From a checkpoint of a small mixture-of-experts model trained on Wikipedia: a sigmoid router.
Below are experts of layer 9 (counted from 0) of a mixture-of-experts language model. Rows are named router (the router's row for the expert), down (a neuron's output weights, with its number) and show model dimensions 400-479. Each number is 128 + 24 x the weight over its row's rms, rounded and kept within 0 to 255. Numbers have three digits each.
Before each expert's rows: "raises" lists some tokens whose logits its average output raises strongly, later layers aside. This comes from a sample of Wikipedia text that the model never trained on.

# expert 16
raises: "the ", "their ", "them ", "her "
router:118156097155107089142148136139095130116128139144112092131133130111113108145124114121107074126115168132133147160106130151165145128145134129148155173135112096118129180111139178164139121113124155115138113171154162133100110094095160145145105096
down0:099104164097125115113111162127169127111147099149111128131091140112146110102153091160175127167167131126066089092124088118122101149149157118102112075080170155162125135124123164125119119093168184111100139151085118117102126129128140138118111125
down1:107140120131114131145113144140137090145103078083138152121109151131147122101121127142131147116135120120145112134122148162114134142109115136112123107140151136138158107146123123147085145124139077154151112123121148142117204105169114152153154113
down2:116135129136103168140134134150128124100114148132099179148139117138099125134109164119169158121110137122123140116107134131109083154142172138093131115089132140127114113116124155140120110107125145127125063106149138131125152123128152129118124121
down3:128114104093148140122123169121137166161145108170189107117106139113154110111118114110107124148108165076134123112115142103092121152110097122103149159138124102173159116106099097142108090127143078152122124097146146138146114127100121114128160124
down4:115143167078068100114126112180143063088124125109169123130186129132146110144117137139099117126122135124141122142116090127097141130110086116156125088083133082106116121121168145095180093131128152122158085119147047144118093128129148143073109134
down5:093111164058100153190125141120137105135147151150161113117142123129143154187123154124161133128149124112098153097101134143164123139144197088092123133131130123090136099116118135133111175096123145099124141137163105128150191079117082130142132081
down6:111122154118139144114068080137091107159103130086149106148104132147133069099172170135122126141107176136132122116154118134103141147138159102128155121113156171154091150152078155125159133132135089156150149124115150124160137120093074132113139155
down7:168107106109114133127093096145117098162143110146098165137149116134142094147127123109145159146129119111144152120101145141121107118146127115144143143191166191138154161137121125146174092144139130112116086139115183146119167137150156127139158130
down8:131115135110114145128127136103081122126132125099121104154138102147137103126105097109131124153141112171127124147107194117124123132088130128141135134114157104107162111102154134089122113130117137133170151151104086083128159127125092104147144127
down9:134124139103125087108157139134142091107156136141152169144106122116093146124126124113095117123137115104175141141143112148144145094144132095110098140145129148126127112136116143140111111092101102103116110157165112136192122157162132168143144157
down10:114133139138094146110102147125127163131139131139154130106151182104136107148139091142140129117120112160144102124182129161101110116140178157162135126112131110152138150106163135120162132115138139144111164074112133110143123106138052096144086124
down11:082140105105111161120122076104083166095100104154136112143139138160135150115112176141113086126119143088138154150156143061111129111117127155146126122111154135150091108093110170141142132151135134106161115147088147111122098095128098107142127098
down12:142119102163099136093116099105109103117108115118135113123102090143102140120149138123133092173141128146132154075097118154201114179149136126131104139109103157148124131134095092146129167189117121154144088112120124111183129148118123094096123149
down13:124121132149142149140153122122135115161154135134124109159150121120120136154125120088087128093109159134134150114112137088137147097133104118142129097135113120180101158146148156187115123151150130136134101134122150113138131158137129130135110102
down14:111107142154131129104130106190121088132118169097113090155125134126157100109135175185141160084121128149102121185107127157086090129124114101153139111126100115095124081138148156135132125125176092170141135118144062150134107128095125135090130146
down15:078099139154142147122134126126125133060153150127125128121125139162137130126106137108160132139156117123132115128151139109100159149147110129145147116120136144139170090119131080088116110154154134123131107107100152094185084116131113101129118118
down16:134134105131185126130077138115104112145097127118159091133126185112083098147150113149119144152163151081140117136122121116147098121107094130122104135095122111072115147111081162126140159126128155158127132135142120126136103126147119125097118103
down17:147126122128089148144140111079118136147165126113123160134112101132099144134106172144147121122128109104122112154153140161121150147183093148120129171123135103163115170186129135126141110140120139121122124137125128122122152124102130114132118130
down18:076155119125123118123135128112095149066107126100150136114157114099105139148127151128119108141152100157122098160078128176132139115115072132157118108167127146122120179115121176095108115152067116097152100149118119112138114113158135191109145127
down19:130127132143109104111155161113149134183143088129132149130096122166101127132145140123125123092098103139108136128099120134106138129111160132138090097148137122129140124107154162122107156161151166083131168139067137103143130176090138144150135165
down20:111146121101164104122118122072123146140174174155172112131182196132131171138163072164090108126117100126142160134131134134123135152132148123104124149123094121170082144125163102167084200085130124094094155117106162157121135114098135106173125104
down21:115125160131130070113134130103121114119149165119141131121151107100152188139129131156142159151128131118094146158145078177131120137126138131147145120130073128091134164141092168084134122121107142165091116149152168138137125135138132120145113091
down22:132108147099190154117087142166139122110112144139134132134166111105096192117119133111176186136108131120135139117101134103151126129121117133144147125096137121143103131139129151120107155145110124092133138112124162168078139160138142085147141102
down23:180128149119140190132118038088066118163096111097189113135103104133137116149128175106137113109120128105142189163114149111094127138115106122154100108139146103144129084168148152148130115179135115154152138165163104122115125086100166147159134154
down24:123091095106116161137159130122143118112116089041086126145126115169123077120150129129127073104100087131095111100086124090164114098110164177089097130134117134123145157136147136148146112128123118125125168109137124121099174155129120138084099128
down25:142164163149108130150092095114127123171130137092147133160109094105111127140145157143095130143105112126129155110140136145107125163129128104157139147114164171100115130185100142157116168123094186142156143121128084145132141134146126138111137111
down26:106088133134128111068105149157147160128137113128112120180113090104158122120110140119118120112102035128111122124156130109087163121151108129203156093118130171125116142105134133133119125137111144162140071171150124108108125114144169138062096145
down27:135104126101090093136124108123138127104154139096115109107129120130146123132157159172081122106139132131142129160153115115153163115154154097119144129124078157122142141090109090153128115124130144146113123114171120109095142111122141130122097112
down28:130112151127155125121159123161149126113110134097146103149168127113113155129149133137139146105145131141065109092147094133113169154088129145168160142171116146113122106112124104130111152083096099115103156178125107101075168119114109148175098134
down29:168165184127108092132147127151146106115148098144165134126137131115091115127114113123104110103095139134122090106122145106159151146142140151138135095131119118050129113171142159116100152105161095121094143122079112134088104155120173123130107106
down30:118086111117131126140095115114127054087124113130098128107143082142127089105148111116118149121138154122136112130112153121116126089168100115123131133114123087146134118137143084122140141159160132152136161159145121175100144124155142119097140117
down31:097106115139174112128111121144110151096127146140160158139090110128119145117141089110185135122151114105146134073126117147128105103087129116119094170147142096152141098077102139138134160133123161133091158155161088122136106110103079114131103132
down32:143107065122139135182103117129124115119141154127113155093150119131113115151124121120087132091120140170102148113201088149160161103150102108124139133111121113130138126135153148104148197146099161073207088138107123141120136167134106103154134152
down33:072112139138145118156117183136077106157092137164132105091131142149113098125110131114160166128100142103163141105123125177136147139153164117111149143135103155108130117122079152128099156108138107157087103109108175146113140141161121114140126106
down34:117082113138131135171158131146168141108143122174106124106141141129142152084163142130090086123121134134173139133124113126124178091144135152138123108101133122106148145140155077121108114108120147139078148119103104123157122078115110154131117163
down35:141094115136160121119134112103155120147108104077156163132128145130120141116109084127111145134140123136113120145151104133071107115134138129111135128117132131100142122123153174140167125121127086130133073130177133096146153137125123135149121138
down36:175197127099134123077099168112147153135157129133169145113136138125109148121136155151152133108172132112202095175075098128177160123121158108142139156125125149150106106108151109147125110168151092130146139084143102148082135081122125122100129125
down37:088116153164148134092145169149117111103126112178161139091144109126125082103122099111168134115114105147151152117164143130134093157106131141101156150131151151110112154117128113129153099087128124126111113142064141103100122152087096134099150152
down38:133106118107137161102152128140132192149125110133094174119152128131115130140105140127109118148116143176142106135173136130130104148117094165114152110138175141136121141119158080122171099114129138119112083126143067127142122130200107103124123149
down39:112143189134146164070102118086164139122144126131143139092125133126148090155117130143136150145108145101173083146137103123135126113130110084089139108128151177139129139155100104095135149135165165165093085121114100120077114117131149126134138140
down40:123112133154126083166112132122142192168123146122124111141104149114111106140105084091094106114099160174120116121123164139134109149147156113122154137089140189139143083165110123136090120122163098145084151141124099136087109163124154195115159097
down41:125134123153130092107156136125148080125119125125110156110172162149136188087101099089128124128113121153122113135110148128152123129149132152120126122164118124123099134081162120117107127105129100114132131143166156160132103166126093098139116125
down42:153093065101109100144145102125105129114139118118103119167101137115129093116120135131135104130186134113103082128154087148188111117125150137112106113101078105118088124099144126132157132138131193147150128154138156151166121090129116138086136106
down43:133141149171096111118132114133110102132131180135155128095141138147102147122105113114075136103118155128132161132126153142100181162119134170146124129109120146110142119165150069173112115171086124169134148163096177122125199135157132163111078095
down44:102114096176085111160085142132121165081147083125125153111101145182152120107120159117069159103164081118131108119138088108112137153124145153104130122139140154142147130128189114118107108117098143126129098092116106113154113108135145100148134087
down45:115113135185134128155132157115155090131149143144113141119138098157130160119126123129153127116129115158107129117128144122142127097126137168175124159127116136167137120145140093156104159085106157089105141123098120124101164129120130117063155113
down46:151115096120158181092111148134122133136098140146141070138141144161178157138115109163164104145126158145093091120153135095105139112130131099100163093112147142111104132153138131141135109081090128079118139113153093155115122104136150107158124142
down47:151126141143117117125117148101098121127153148073147109160096114099197118138143121185140151141160126136144093115127127113127127114118124144103125099126099114129109130142127141082122092086143139116131178150097147117098106168113126133108139171
down48:132179119107129132161102122115153164138114122126173131111163087157135127120103154138117109106123091092146144107158130156131101129118171136113135168155157125131147135109162104151122127119129104147092123086156142135113122126120122171163128126
down49:153106099170140125140136143136074152174137145136155132142094117168099177127134111109143142130178087128119122128136105111102125119171143139103148085162090092087161090129120149128125128141094137131145148095149130136163087157149127105158116127
down50:108117114112123144128133145093135123139123090135121153146078161083135159115087146090107176181128134132083113114135087127115122142081097119128115088110136094093115161124104166064131149139143133126125141081135112157200168127090139166123142148
down51:139128121160155117155135141152179155107166148115128149138153128140156146102118160158115162112121123099096174126135125110175104137167127170127161152137103115134154146142128126074128099101123118118082118112103140153110090123132156145127119150
down52:111137138137096159152162136128126151094105123126136093160100107119149132125162139163143153103136151115108109115136152092099099113117079150180125079145127138122127118170085133149064106148196129087122124116108101142113137132102112114143112159
down53:129139141110117145129128172151125151114136163085107199083141160095121116113119118090113169108148094131151085075119084117122112125140131115151102148138100146151100143110140140095171122093116138110183124110104121102125102152121101120146143109
down54:104108114124141118080114161165162152118132139123136129201114161113131142126136087095135172154118122152150093145136088109140088124122099120115076127113115115092143162081146123096130153155144183183127117138114169150131137080127161142111153139
down55:161101132126161116131153140126134146124136141097129135133121114129157095101154128100160149160112134128142118069129096135139094132141139109138143156121135061100141151122120134124099137148108121146155155102098141147101102112134109145132132155
down56:102130111116163170151122109138120149208095094123104123136113131112073094125128102136112142163120137107105127125158102143133163129127096130118123124141111152097128111116128146176159157168120108146203131122148103128126127119112108131165168136
down57:121120120150094069131095115119143138169144134162123107148111104171108133120107109152104170139142126111100151132104155122155142108122117160140089094119121081146141114122151124083098155069161112133095142135109149128116136120153122118125132116
down58:141154152134146133115162163145130139122120125149150121077135100131094157124137113114130134138149128163099137108108149075103096105123139159140099131084114186130125131126148102137135116159096103134100121162117088137120127112116153139178110124
down59:150180142132158148169127152123130147131121129119135132122115202125124141149107098142176138131105165130062116116110096113141169129083101081113154109193153102132201130126137138177124120084095166116134125100134121132108166105167107124119130113
down60:119128095141108162085155071149094140123121125181136108130145113144135107114140105118139093078167153141157191122111133160131109122142139118167136144177076137147127114137109081116108111148144139164138127127146169183115122091153118087135111125
down61:131153110165130105145140127135125123128078104154114100124113136141142170138123127088128102110134094105115113120104096115136132125165182132157144143114113092110142135083078101115166115149111111130138106127131121140124142158090111134120142143
down62:087134133125108103140089131161145136115125130130158147152139141131127121136083087132102153159143124114128100150128128105095171123106125139157130109170135098158125173137114145146117174166136129116127122147085104128128168130127120157130087166
down63:153174120144149132108107129134134162137121122176124101154160110095117187140139107145115112101132125115127198148122161099143166113130118143128159141101117172125092104132162099137146154104111106131167119106150122157142121119090100077081144143

# expert 33
raises: "the ", "a ", "an ", "one ", "\""
router:138161132141177141108150102100140160158149124154108122146139148123103145124085159139083125151091143123124125093129129110103162134119148155089132135143118155118108109114147139132128138121114127110131091120112104115164131102130160149126104136
down0:150138151124149114146122077121145113133110125132130123148168097111132152116113132157128135089116146135113123121102120079148140120116171107140120114153131192126143106119125132120139170132141108122123107127131140181122144121102140076148118079
down1:178169128125122130120084131104123113159143159157142115074169146115134119138135130137135144143128096140104164151100119175088148147139129161129130138119076089169106129110100139139146155156136115127114110159155147138141075083104087149155130115
down2:113115079132113106157121194128127121144128117157140124094144131118137131155125145152138111095124135150093107173156188167100150102103112102129096104127117070111144147161129103164133113121149138122166137123118117107096140122106091122131128096
down3:116111118108134098159148135170138148112156105139109172157068125151106202102086147138109129140131147107153171163090102093131132158145118139130114148128072196130101134125159140141108159126094083164117120119150145155125128147120141111110102116
down4:130101133104155133097115133163137130162086110153166172093094114071115138142113133133120135129149150112133130110115105105121064135115139140104122118144112128129088152152082137109073101174119111106132115131154115099131111136179137122109120138
down5:171100144133145132140097152115152084124112103157111136140143098145129107112166107092095112157135150140126145111120125151115147074101121117154133159096174115134129146116102131127103096124181116110152129109087146187095104131097100082091148150
down6:129104162144100110191109142130150132119105124081155111181129083130121111145153105106163119160123151150133177110085148127140113121086092188129087124133126071127115150128147147153112134178143114151157143150138120157128182114142135144136146133
down7:185109122077142124169105143115111144181133096152118137149127116115100130164115143071141142117115109075150130136114178109129159115109117126153138135156172163132097141126126121135155129159148126133109135154109129112108101118106078148067131183
down8:155153149140107147143126145096135104160139136156088186127136184117133163092129100134138132144158105089095150113121139067145158138136106110134089118127138122120136132131124118095135135120102093142152142113097095096160132138143124151149127118
down9:141130113149175117123148150092132144156134122124112091129068142103148126114130104124115158163138121100094095090125157124134114136110153143126129124148132106109101113122127133115123134090124128165107109131118132154120143137191105138146129115
down10:139132120142117131128139099097169148105106078153139136158084170157153120082146140119078146098083080097116141130107118161146133121110124133146134140114136170130068159135150131116139118140126110082130121073122109096145125119124114113129161136
down11:113116158102108129127106081082103126109132106175160099142127155118080091136106134147127104133143120109138121109145095137098099143103118158105084135143114077137181094148169124139129163144187119147080159115136163114123168120116108141105101168
down12:110180116100120090168120118128092106132106181107088144114130150132144115077095177114070145116105162119141090158118126147122125140150157130115087130132079142097101134099149129161144136110107134103126108134108147123116158123111150097139107107
down13:123110100131099118163134119165142158153189162105171116144106119156172085149150114125111155129118087138119129087123097137149115119065065170154132125139148109166151116100128170160173138134142109142110161142123102150173132139102121143160102146
down14:117127083100168117132155135107131148110170138130144120129147135095123140126132123108102144153159136154100127159110136132094150135149145076145120159125102143079134167112167081167130113081111119102138133108114145123115114123137119142120118073
down15:102131076120091124131086172182134134109140117113112142179121117100123113155118115155138143131117111173128130140129141105100192117144125138119128104084118125148093129142152146140157113121135134096153130154120132086140134150092105126122087158
down16:105128144108155154143112111119108084125136125108169109170146136146137158124089168099093162155147139103139115155096160143101101114173148126138109155096120182117090107166120105102151128150148141157104170113135139095141095132141138135102150154
down17:111158120112117117142143089127097103121137149099112152140151157136129100132162144173111108122153136135142138115102098107085126128147122155141114133122116164081172105141100127070129125125074117131115074133140129108140130129126119181144159158
down18:095152144121109149160164115104128121105091121117112155123095118151123162093115133136134138125141176162136126132100133134147123149168097140134114111132117155129129127164147142139100091152129125128156139103150094151141110162151137112125135151
down19:179153125087135129145078112187106109127109114147075092106074102123137123142161126101133075106137150109107119142109170176131147097080100112128075096100162105154132137131125138168126114092147108125159122156126162129100171128089114105105165131
down20:146149111155133146119116122195122101132097137135154133106118122123137130182120132123129083136100114120088087143074124100136143110143118163148100153137081152166144094100145125153141138144117102105126122128155136119114118138132138143149108140
down21:133146096136121112095135133088105135116175112148095138136124098110133122130113129136156095126087117094121152104120134115073162111161121128132155095118088119143126099122140128162071135114106122111142156126168155092170100117096129086157080134
down22:093136158133191124114115154114089128116089110144158143148130176130152124155158116119111123166144148094112126114136134145117137137128148073128139138067155124094132088068138138153159119152126143107125108118119142143150103118086133118111175105
down23:110137129085157122102125128113112136145121143137057135089121139089104125110125132118092109107153130089159108144129155088105193130125101092125119130112094100135148135090148098137111103138065163146103159085113124086097138129140123129120143138
down24:120121148142098115130104134127114074139132125070157131168132179111123087133123134094136106111132095094143121131163133159119124148138110133119124140187145106116128113119155105104105157115113139142120094124139138146119108080183123139111152131
down25:144119141095082170099151167084130132113164084116108108102134087154141136096041168117161175138099118122215126123152108106204138156138105131108176143155107110145151089136121112135144091130169097183090138091111164121115133168142089117090113093
down26:146115112164142175098142110101136137130108144121148144132142154152121106091131115144165094112158150087132132119098148150145092153138140120130087109110144097147136121165126107113152142131174135150095109138134096148143113100153092142091118170
down27:083095148120140127136138125137124112140142137098164131084159137126129137154128133178136101092144154138153193133105083121116127133117138115110131160157162092136104132144112144147114115166097149132128118127149131108081142166138119120129128120
down28:121124103113083120140115097093114145098104118147161119163141141139138169145102101154139124145089111163142161136157110203116089143133130147138137111125120087190134143139138158082118153129108129139114167159136094148123141150134135138105120131
down29:161146144129150128127157103134147113146125137102119119150150136122144122114076103158170149129166114101096145133136118121138117120129062113145149124108133136114150139079162112134117137144135090162089130128175113078180137115127146114155134166
down30:144156138167137126149111136146143153124141107142136118115147119137078143138129142117097115085137116146130073134133136137157159150118175097075124129124106143125148145120137090090097131101111121127143170143110146141126103137147132157137090106
down31:079154119155124143105106108120126154128109187112162098118143128109133113127118132127154133139136140134133087154109092115138163100155132167131141113103103102126131158173133102105142116114122120104160104129118139107093141147166166138091170151
down32:142118078137103080152081110150100136114079126144128112130147070099170068109132134134126126129176086116121182135143140147094147091110131149133131172126167095145139099137139127127112111119115135160132073117141153123121119116133126148122101136
down33:153147151128096117148135127141170161151115136115150133132130169159193188117120131143152097106142138143146072157115136133140145112147130141145126161163132150142137111143119115085143153126133127106141116143144123155152117155117124166164115143
down34:113133116141093129167114137115116081133109122135110122147137130090123157139111118106112129143111126122088129117125141137079146162134146093114119137156124127104101121121093112201179162088122103093107164164128142149111135147111136139112136185
down35:109147150136080114132118102125163130138178138136159106120094119156153145136152146154156125166140150135161153143081130124155122070150100156136119173128101160116127161133103147129130110135119160152103113140095109123160143149148150156145081115
down36:079157107074106118142118095123123102137154136107101139089134142127091110090137145099112129138131125163114118155176105132174121103159134120128107099115168130126128153134125143112162157136155167121093139098160088123134102117100102104116170099
down37:117087129158090119103124105130169126156152153111174122093129087182149117138122135074105112063137112123080146129175104176104128108138171083127129130155128161100162128113105098158091117095128108134134102123135128130134118100200143131138128071
down38:130140104112159154110151142132123143116104142187145161169130129161160097104192116148137129131131173146130084075102112107121167082117136151135118128139100121144128143117100119151147132148146116141152149140137136165142099110117159126138137188
down39:113123148127149146112133104129139147159133116127139094122119131140120118153119160106077153132119104117147174066098146159130129133166157129111139131125109093120172086118075118152132134153137123118124109126146123121092184141070133107106153145
down40:089101145124161124094129098124122097108120102122177135126142093106106163149096101160131150099170144129123119077114127144113132128078115118173151128177156101107085129101105105101116127169180119140094162153098128177136189101129117099128149136
down41:151136128151110145118137145146163105139096177100120099131153134124107100123129145107128149136124099140116185082107113153113047134108182116132134131186142125095120126123149112122133093116110119160102099166110107190121137122163161137136105110
down42:102131129144143132101103096058106122095139137099107116111122113132130189152095107098111100113161120115113134131148120134114100143166110169118154140077137145146132118105123131139118162141093108128146150110130130157155146134152106099144120097
down43:136044078123153160089110156110107154133109159153143135098137096144126133102132106105171130112135128123149137134141155118144150140128183149102214073074143083103133133113154103158109156137141093103114149114124131146138126131069137131144145087
down44:108122139119129093120155148147157117123095141116159124164090125142156112138129104113122081152094089174148133133126140138156106113154112143145104100154118120158083106105140154153120139159090150123117167148100121126135100098128119142171099100
down45:174123105137175144119075130154095155111127137134117128094082138132129105141146093136086138139126167106111086092128137111097135118129153090126096144086071097127090124108124090100183107143104110132174100111117124139123115112159143151150131121
down46:125140133088176138054145139114097147107118151123119156167105137127099167107143149153153151157173154146160122134167148084093104136144138121153099115135108192080145120119145113088111138122155135106128104115105143117117142149091091136122152181
down47:152116146105152117115127145114124134127157118148138112151161148132161152124132146103115100099094179120129131123131142147143178152128124139102140149121159124129129106131142103105084133110131124104159123123111157131105074111129130128132132129
down48:184118145154099095148038128085114066159115085117169157141120120127105100095105109130097162119099142137142157164184078104132175165142166100088139140125120174132133123148129096123109154132147094111156122115097150125104172091144130129105098137
down49:159168137114150084158076156142108178129172156118099140148106134129140080088129105172130136153080136140101137114116135119176145192146128083165126133150131163121101167134093157091135114140143151142127124151102110116110161133152084155134180152
down50:124140102169096120082125175130127150130122130137147079137152095120117091122127112123136130144133154132124078158123148126114113128102129097134137131089108136118130115106119117107140126128111180139118159142089125167126205124123120122104102126
down51:164099104116157109156143130155112145155106149126114132132095133128114150122100098139114129156111160094146089084151122132158110094115131104144127150116123111109094149143110137117124116102108153120112128085159113145135117108135095113082125075
down52:146070127164157128106156124133131129097119069135193149127151111120135129150154089131166130122130158124126107103145104093113106119126147162137123097108136160171124141096108134118154106135118159134148135116165103095162111140172139167139115153
down53:096094133155141174108116129110133115133128164129099114162115147141142097098132152110140158153124134138100112099094112141096156109128106133117119149131130101142124147123129134133099142102139140111172124135125105127165131133139127164127142158
down54:117155153110101089114118102148148101105157191124147168145139130096144104130143105104163181109104112180136107134140107111151114116132116143142153150151137129170123088120086137063144151069149120131085143144111092093081131154133136107126106158
down55:143088128134120167100168150138085081121106097140154151090136172130116100125136107164134122104131132162161144110119093131117157137087109116126186075134131121144098145120123139116131110125123163149145100146127133166133098129104104122129174118
down56:120123129122109089192126089108128068154132125091135106106082104107079163112142128124123133096112109176153125109119136128168089151125145171184092133167112119085141121123122105117104139134097132125101125152185114126131114121125124149120135138
down57:114155196134176118127049136154111133103104115136155151092108124159127132135101131131162138154115124161131111122100124158134145124129114110116109127130125112135101130155171103102148138135126150130138117109126123142107134092160163119144128173
down58:128092135101116112108151115160108165117140146136119115166121132103170098105133132088120150120113151151110117117132128154094175087133145110155126129131086142095118173153164119131138123099109156096106138155139127138116125124109151117154117136
down59:116129075100119114102127148103092155124092162138118109103071135131094121108121120157110127147132170138117110155126135118129140136131134131108122166120137090144110134106134147159134131114175105141146135091168153146103105109074076125120111108
down60:116140158107106162147160122150153127098148117079065106147126090100131143105179125171111097159169125126110153137118123096120140107115060105128095168076136127172116133151148137163119126137092112150109125182129118117119142159098130123114147116
down61:128120139137143119118163145131122153144148094162159151144145113130134128144166135149132170197142131165153103132107131132153131142095114151124158160119118137120127142135099126094142164136121129102167117109132167144134121119109125130130159145
down62:087165214159131122116118116096094089135131135128113115099169150160109152125149122098130108123126058158125088098160103113121100099142135170077141127102186124118129114174145115094093115111145124109144105097126152150123099159111128115122150115
down63:106127121122174103137074121137156165152146154131131103103100135101103145156151120124108148149132171128121138172143127120105139133107132128116159114138121144141123137155087104125093077136130143158127148172134106120164133115100115122137150114